config.toml
n_layer = 14
d_model = 128
d_shared_expert = 128
activation = "polyrelu"
router_score = "sigmoid"
init_std_router = 0.0269
lr_router = 0.00321
vocab_size = 6370
tie_embeddings = "early"
seq_len = 1024
Below are experts of layer 10 (counted from 0) of a mixture-of-experts language model. Rows are named router (the router's row for the expert), up (a neuron's input weights, with its number) and show model dimensions 64-95. Each number is 128 + 24 x the weight over its row's rms, rounded and kept within 0 to 255.
Before each expert's rows: a language model's description of what the expert responds to. This comes from a sample of Wikipedia text that the model never trained on.

# expert 38
It responds to: Prepositions and infinitive to after verbs or nouns, mostly for, in, of, to, as in filed for bankruptcy, versus $22,917 for females.
router [101 134 136 159 119  82  97 157 123 134 154 129 106  84 115 117  91 107 116 165 158 140 121 169  71 130 173 112  97 157 114 137]
up0 [124 113 120 161 117  74 108 109 121 155 155 177 134 121 118 137 116 167 118 156 142 116 104 162 118 172 140 103 115 100 103 147]
up1 [ 63 149 148 102 160 115 140 150 112 135 116 122 136 103 124 139 129 128 137 162 118 175 114 138 136 144 145  83 125  87 127 134]
up2 [127 149 132 126 186 108 115  99 104 140 125 145 149  78 104 120 125 125 135 160 101 116 106 107  78  79 145 121 104 142 156 127]
up3 [127 139 139 148 113 144 142 146 128 100 155 117 150 172 105 129  88 165 162  86 130 147  97 153 125 156 137 156 130 137 127 155]

# expert 58
It responds to: Nouns for people and the apostrophe after them, such as man, women, people, father, children, girl(s), plus possessive and contraction marks.
router [129  80 119 125 136 110 125 161 130 120 116  98 146 164 133 104 103 114 150 154 164 147 172 161  80 120 160  84 124 153 169 161]
up0 [121 112  85 133 136 170 140 129  72 165  97 109 145 168  79 142 104 153  95 117 138 169 156 108 115 162 167 158 122 185 161 127]
up1 [ 74  81 150 133  89 123 131 152 124 100 170 145 137 140  85 136 155 149 124 125 134 131 126 160 144 112 141  95 142 123 142  86]
up2 [119 131 137 131 178 108 123 136 118 137 121  79 132 120 158 128 110 125 143 119 133 154 200 147 103 133 141 105 141 157 101 133]
up3 [143 174 145 113 137 124 112 149 130 172 137 157 136 155 151 159 132 145  98 168 139  82 155 139 106 102 146 119 122 112 143 128]

# expert 62
It responds to: Line breaks, bars, blank cells, percent signs and coordinate marks in wiki tables, especially election results like Turnout, Majority, votes.
router [118 134 144 180 127 124 143 138  99 147 100 136  96 155 144 102 117 109 104 151 141 181 143 115  86  90 155 103 143 166 128 127]
up0 [118 140 113 124 130 140 114 152  89 137 140 108 145 124 111 136 111 181 157 102 130 121 120  90 131 117 122  64 115 136 179 100]
up1 [132 121  81 109 139 102 129 134  83 163 140 149  88 127 119 144 139 121 129 140 124 143 138 124  82 100 148 151 120 147 132 170]
up2 [144  95 110 141  89 147 165 132 161  84 146 119 128 143 106 157 117  85 113 168 153 133 114 106 162 128 135 135 138 140 136 106]
up3 [113  76 177 146 127 139 122 106  95 120 120 122 155 125 131 107 103  91 112 142 106 134 125 132 167 114 143 123 119 167 143 175]

# expert 31
It responds to: Middle pieces of personal, band and species names, and surname particles, e.g. Maz(z)y, Qu(in)n, Van, Mc, De.
router [128 108 147 105 141 155 131 121 117 113 106 136  92  98  90 143 140 146 107 174 181 160 130 179 108 133 131 120 145 115 144 173]
up0 [107 126  93 118 128 117 129 129 148 122 150  88 104 120  98  66 132 113 141 106 132 126 155 124 129  66 124  95 132  65 113 123]
up1 [157  66 144  75 122 104 119 112 143 147 141 110  72 158 136 177 150 106 108 190 126 105 140 157 110 150 142  72 114 163 106 161]
up2 [120 123 154 162 159 142  98 178 146 166 133 140 111 106 114 163 120 141 173 155 111 118  74 143 118 155 104 114 138 102 119 171]
up3 [116 110 135 112 127  98 127 171 113 148 117 185 105 105 113 117 108 121 110 111 204 114  82 200 124 128 128 116 156 146 127 140]

# expert 16
It responds to: Opening fragments of common nouns and adjectives split into pieces, such as newsp(aper), phys(ics), Ap, Sp, grap(efruit), mod(es).
router [ 68 110 135 131 121 156 115 122 140 128 150 122  95  87  92 101 134 164 137 166 135 160 141 165 122 110 133 117 161 179 133 160]
up0 [ 47 176 109 131  99 127 154  90 129 111 139 128 138  93 127  99 137 130 115 101 123 126 106 123 124 119 134 106 168 162 128 140]
up1 [110 117 120 117 113 131 126 129 145 141 135 149 131 101 112 120 138 157 160 158 147 174 118 163 120 120 140 144 105 112 151 139]
up2 [113 126 162 139  93 182 157 119 106 114 122 138 116 142 118  78 154 145 141 135 121 160 157 110 147 111 108 126 118 132 142 128]
up3 [ 75 124 113 149 106 152 145 130 163 114 122 115 144 114 101 124 122 138 135 146  82 144 122 160 153 124 121 118 132  85 121  92]

# expert 19
It responds to: Closing table pipes, parentheses and quotes that end a cell, list item or line, e.g. ), |, ;, ===.
router [148 128 134 160 148 123 132 156  63 127  99 132 116 102 137 108 102 134 133 138 145 151 104 141  62 114 142 102 141 167 129 156]
up0 [123 126 140 155 171 121 120 157 113 127 147 166 123 100 120 137  88 127 118 131 162 127 106 128  97 144 136 132 146 146 157 118]
up1 [142 160 120 122 110 128  96 138 153  65 132  93 175 163 125 120 174 100  98 104 139 158 162 133 145 133 139 109 133  99 113 123]
up2 [127 127 115 150 151  97 139 164  85 102 144 134 110 103 134 115 141 130 124 155 108 111 134 144 136 119 139 170  90 130 121 170]
up3 [151  95 146 178 114 121 127 152  96 129 125 152 147  87 112 141  75 119 125 153 113 128  94 118 139 137 134 136 122 139 150 140]

# expert 3
It responds to: Opening pieces of capitalized names or compounds split into subwords, like Sp, Kn, Ear, New, Swed, sp in Zonguldaksp-or.
router [138 140 137 122 122 165 135 121  92 110 133 134  95  98 118 116 142 112 158 154 160 156 116 137  93 102 149 132 111 150 139 150]
up0 [112 111 111 138 186 139 130  95 102 159 157 133 108  85 141 123 117 132 121 115 137 139 129 139 133 106 144 120 152 150 158 135]
up1 [ 82 136 167 145 168 183 153 129 107  81 124 149 111 111 128 109 104 147 119  78 181 129 170 120  96 139 164 138 136 154 147 160]
up2 [109 117 150 130  84 143 138 118 115 106 156 109 130  93  99  90 127  95 127 191 126 120 115 114 101  99 137  98 156 134 154 108]
up3 [129 137 143 209 176 137 136 103 136 137 101 119 142 141  96 100 138 115 120 136 118 150 122 129 129 104 159 121 139 132 164 108]

# expert 34
It responds to: Word stems that take suffixes or join compounds, mostly directions and places, such as east(bound), high(ly), north, Air, Rail, path(ways).
router [131 113 120 112 112 100  94 158 120 107 130 120 107  87  76 102 135 120 116 145 169 164 123 127 121 116 150 126 153 167 139 118]
up0 [146 111 111 142  97 137 101 127  73  88 125 135 151 118 140 100 134 119 126 124 148 111 137 177 155  92 133 121 124 105 129 112]
up1 [133 105 147 151 143 112  94 147 176 159 153 151 116 137 142 135 124 122 115 164 149 175 138 138 175 151 115  72  92 115 144 104]
up2 [159 101 119 131  94 100 120 133 132 124 145 122 101 136 152  56 138 135 113  92 165 163 166 123 112  66 156 100 151 162 121 126]
up3 [155 119  88 150 145 134 159 148 141 138 101  94 108 111  92 114 146 103 133 129 154 135 137 116 154 121 154 114 181 148 121 104]

# expert 30
It responds to: Place and time prepositions, mostly in, also during, throughout, near, across, before places, dates or events.
router [ 93 115 163 167 142 125  87 143 136 119 134 109 158 121 127 147 113 122 134 183 150 142 120 147  89 114 130 131 136 180 146 102]
up0 [ 93 163 126 130 129 140 134 106  97 178 165 182 137 126 121 188 129 128 100 137 101 156  99 127  96 127 108 110 120 109 152  94]
up1 [145 131 147 146 129 103  86 104 174 130 141 102 133 118 113 142 169 157 122 116 121 123 131  74 106 154  96 146 140 118  74 109]
up2 [100 101 194 114 146  74 149 118 122 115 108 117 150 105 113 157 155 107 114 167 100 124 129 105 127 119 126  82 124 142 130  93]
up3 [136 127 178 159 138 163 152 178 116 124 148 132  92 113 106 155 102 127  99 127 150 128 124 162 102 186 131 150 136 128 115 122]

# expert 55
It responds to: Numbers, blanks and short labels opening cells in sports and election tables, e.g. 0, 16, FW, DF, Labour, Turnout.
router [146 124 162 131 159 116 139 141 114 142 135 142  93 101 132  93 153 156 142 171 159 143 147 164  99 124 107  93 113 160 167 138]
up0 [106 146 124 104 126 100 161 105  77 138  93 125 101 129 158 128  95 134 145  92 135 126  99 138 137 134 125 114 128 111  91 124]
up1 [158 157 169 148 158 122 139 133 106 125 117 124 116 140 147 121 128 139 151 107 139 171 123 177 106 130  92 102  66 136 184 127]
up2 [131  83  92 129 114 138 154 120 130 169 113 124 126 163 125  71 128 156 136 162 150 151 131 153 112 107 113 154 101 145 154 122]
up3 [120 163 140 102 153 106 122 142 149 143 126 124  94 129 132 124 127 128 150 130 114 147 116 130 144 107 132 116 125 125 111 108]

# expert 60
It responds to: Final syllables of foreign place and proper names before punctuation, such as -ville, -berg, -burg, -a, -ino, as in Redonda.
router [138  85 116 166 153 123 133 150 113 136 155 127  92 104 106  90 146 131 123 158 161 163 155 153  64  87 144  89 123 123 136 136]
up0 [151 133 109 161 122 136 161 186 155 159  92 148 132  84 126  93 146 109 163 128 128 138 141 143  75 132 158 134 124 125 141 113]
up1 [126 110 125 124 160 138 151 114 131 132 132  88 123 137 109 143 128 141 117 152 111 152 141 104 129 100 159 103 145  97 117  90]
up2 [138 145 102 134 164 112 176 141 136 156 151 158 152 138 177 127 129 114 157 143 148 140 119 115  66  99 115 145 148 108 113  98]
up3 [132  97 100 145 140  99 141 158 133 135 116 106 130  77 135 108 140 174 103 161 123 166 138 110 124 151 143 170 121 127  81 148]

# expert 49
It responds to: Single letters and byte pieces inside Polish, Hungarian, Turkish or transliterated words, e.g. š, ı, Zg(or)zelec, Eg(y)esület.
router [ 96 107 119 139 114 115 120 135 122 150 101  95 113 108 104 134 129 133  92 152 187 176 136 156  61 109 151 117  63 152 154 101]
up0 [107 119 142 183 119  98 134 148  83 113 173 142 106 108  98 102 108 118 114 130  93 126 150 169 147 123 194 149 141 121 105 143]
up1 [134 123  97 150 129 124 117 138  95 188 157 117 164 126  98 136 137 129  83 108 118 132 106 152 138 139 113 147 125 135 137 186]
up2 [115 126 105 112 140 104  98  80 185 127 141 111 123 142  86 146 153 145 115  99 156 131 133 150 138 162 115 187 129 164 123 131]
up3 [123 115  66 117 122 131 118 152 122  96  91 130 134 130 106 121 129 135 137 133 154 139 141 129  86 127 150 156 119 149 167 106]

# expert 29
It responds to: Final piece of a word or number just before a comma, period or line break: day in dates like May 4, 2021; However; tap-e.
router [130  92 124 132 128 128 107 118 120 130 146 167 108 112 119 151 129 121 140 161 178 149 156 189  52 145 136 104 131 146 127 101]
up0 [137 131 147 105  94 168 168 126 136  69 116 129 131 153 119 126 146 160  95 142 109 120 149 173 123 132 173 164 133 120  70 123]
up1 [114 147 162 128 131 121 133 121 155 153 121 200 158 126  92 134 102 145 132 137 126 149 146 153  94 127 138 166 122 109 133 158]
up2 [137 114 146 118 140 143 142 111 144 167 131 172 139 127 142 134 100 125 119  99 101 158  93 123 133 143  82  88 123 119 146 120]
up3 [135 122 126  88 122 147 112  73 128 132  86 174 136  95 129 165 120  94 167 147 140 123 149 126 116 157 118 116 140 134 133 172]

# expert 15
It responds to: Commas, periods, parentheses and dashes in references, bibliographies and taxonomic authorities, plus ISBN, "Note" and list-opening hyphens.
router [106 120 145 181 199 132 132 151  95 122 116 126 110 101 135 154 152 150 130 145 157 191 118 158  96 112 185  87 136 154 146 118]
up0 [139 117 126 117 179 132 135 151 116 127  99 102 100 164 161 143 149 124 151 135 136 183 158 131 122  77 141 109  99 142 110  97]
up1 [113 173 137 166 122 177 131 118 107 132 101 142 139 125 130 142 125 135  83  83 129 148 152 125 147  86 131  89 119 170 122 141]
up2 [144 123 104 142 112 130 125  95 156  90 121 136 135  80 107 129 119 139 132 161 107 132 128 169 152 137 151 163 145 156  80 142]
up3 [144 147 134 157 108 155  97 148 110 151 148 110 157 108 125 166 113 126  95  91 118 124 112 154 158 126 143 112 134 123 121  58]

# expert 45
It responds to: Syllable pieces in Japanese, Chinese and Korean romanized names, such as sh, Sh, Zh, Hong, Tai, Toky, Yu, osh.
router [119 116 104 113 154 124 109 173 135 124  97 104  96 119 129 115 135 134 117 156 160 155 116 142  81 101 142  64  95 150 155 113]
up0 [159 128 174 146 139 128 118 148 147 117  70 131 123 199 138 145 127 103 153 112 109 153 132 133 123  76 122 118 153 142 163 134]
up1 [ 81 115 145 113 166  94 154 143 122 104 139 134 130  95 124 114 150 145 106 158 114 123 110 170 195  98 129 130  97 134 135 135]
up2 [122 124 119  73 118 157 120 121 151  90 107 122 110 146 104 123 166 149 155 123 162 150 147  92  93 127 134 110 143 143  81 154]
up3 [105 112 118  97 157 106 135 169 133 102 137  97 126 154 112 101 121 130 145 167 152 131 144 164 118 118 122  98 134 129  74 144]

# expert 2
It responds to: Inner and opening syllables of South Asian, Arabic, Celtic and other non-English names and places, such as Bh(utto), Kh, Mah, Mc.
router [119  95 126 137 142 164  97 134 103 127 122 134 129  97 124 108 110  99 124 146 154 155 135 189 118 135 131 136 156 162 149 143]
up0 [115 121 129 186 115 136 115  93 126 120 156 108 126 134  52  94  86 109 117 135 106 132 135 109 138 164 194 163 134 132 123 116]
up1 [109 129 129 128 159 139 124 104 109  91 110 131 131  85 129 115 122 154 104 116 140 117 115 117 119 139 163  75 118 147 171  98]
up2 [146 122 135 142  93 142 124 157  97 122 117 125 138 137 113 124 103  97 110 157 127 127 151 160 105 112 132 114 159  80 110 163]
up3 [131 110 109 115 116 113 141 145  93 146 125 149 125 168 105 168 120 110 137 145 171  98 136 177 116 146  83 153 151 142 142 123]

# expert 61
It responds to: Prepositions and to-infinitives following a verb or noun, e.g. to, towards, onto, through, helped, must, near.
router [103 115 153 137 151 130  83 135 121 126 132 125 106  85 115  92 101 104  87 142 162 138 150 150 108 142 116  70 103 205 129  86]
up0 [172 124 184  92 163 134 126 126 109 121 125 110 136 150 122 100 150 109 152 101  97 134 155 149 131  99 151 137  99  78 110 122]
up1 [142 126  95 108 123 101 119 145 171 104 171 127 179 137 145 140 108 154 133 116 137 145 109 142  83 155 137 109 106 105 118 117]
up2 [ 97  73 146 123 158 121 148 113 111 100 147 116 119 104 108 149  95 115 138 116  93 124 156 120 112 169 163  63  93 176 102 130]
up3 [100 164 117 115 106 136 107 109 137 149 100 112 152 108 140 120 123  92 121 113  87 101 103 128  97 134 129 126  96 139 145 142]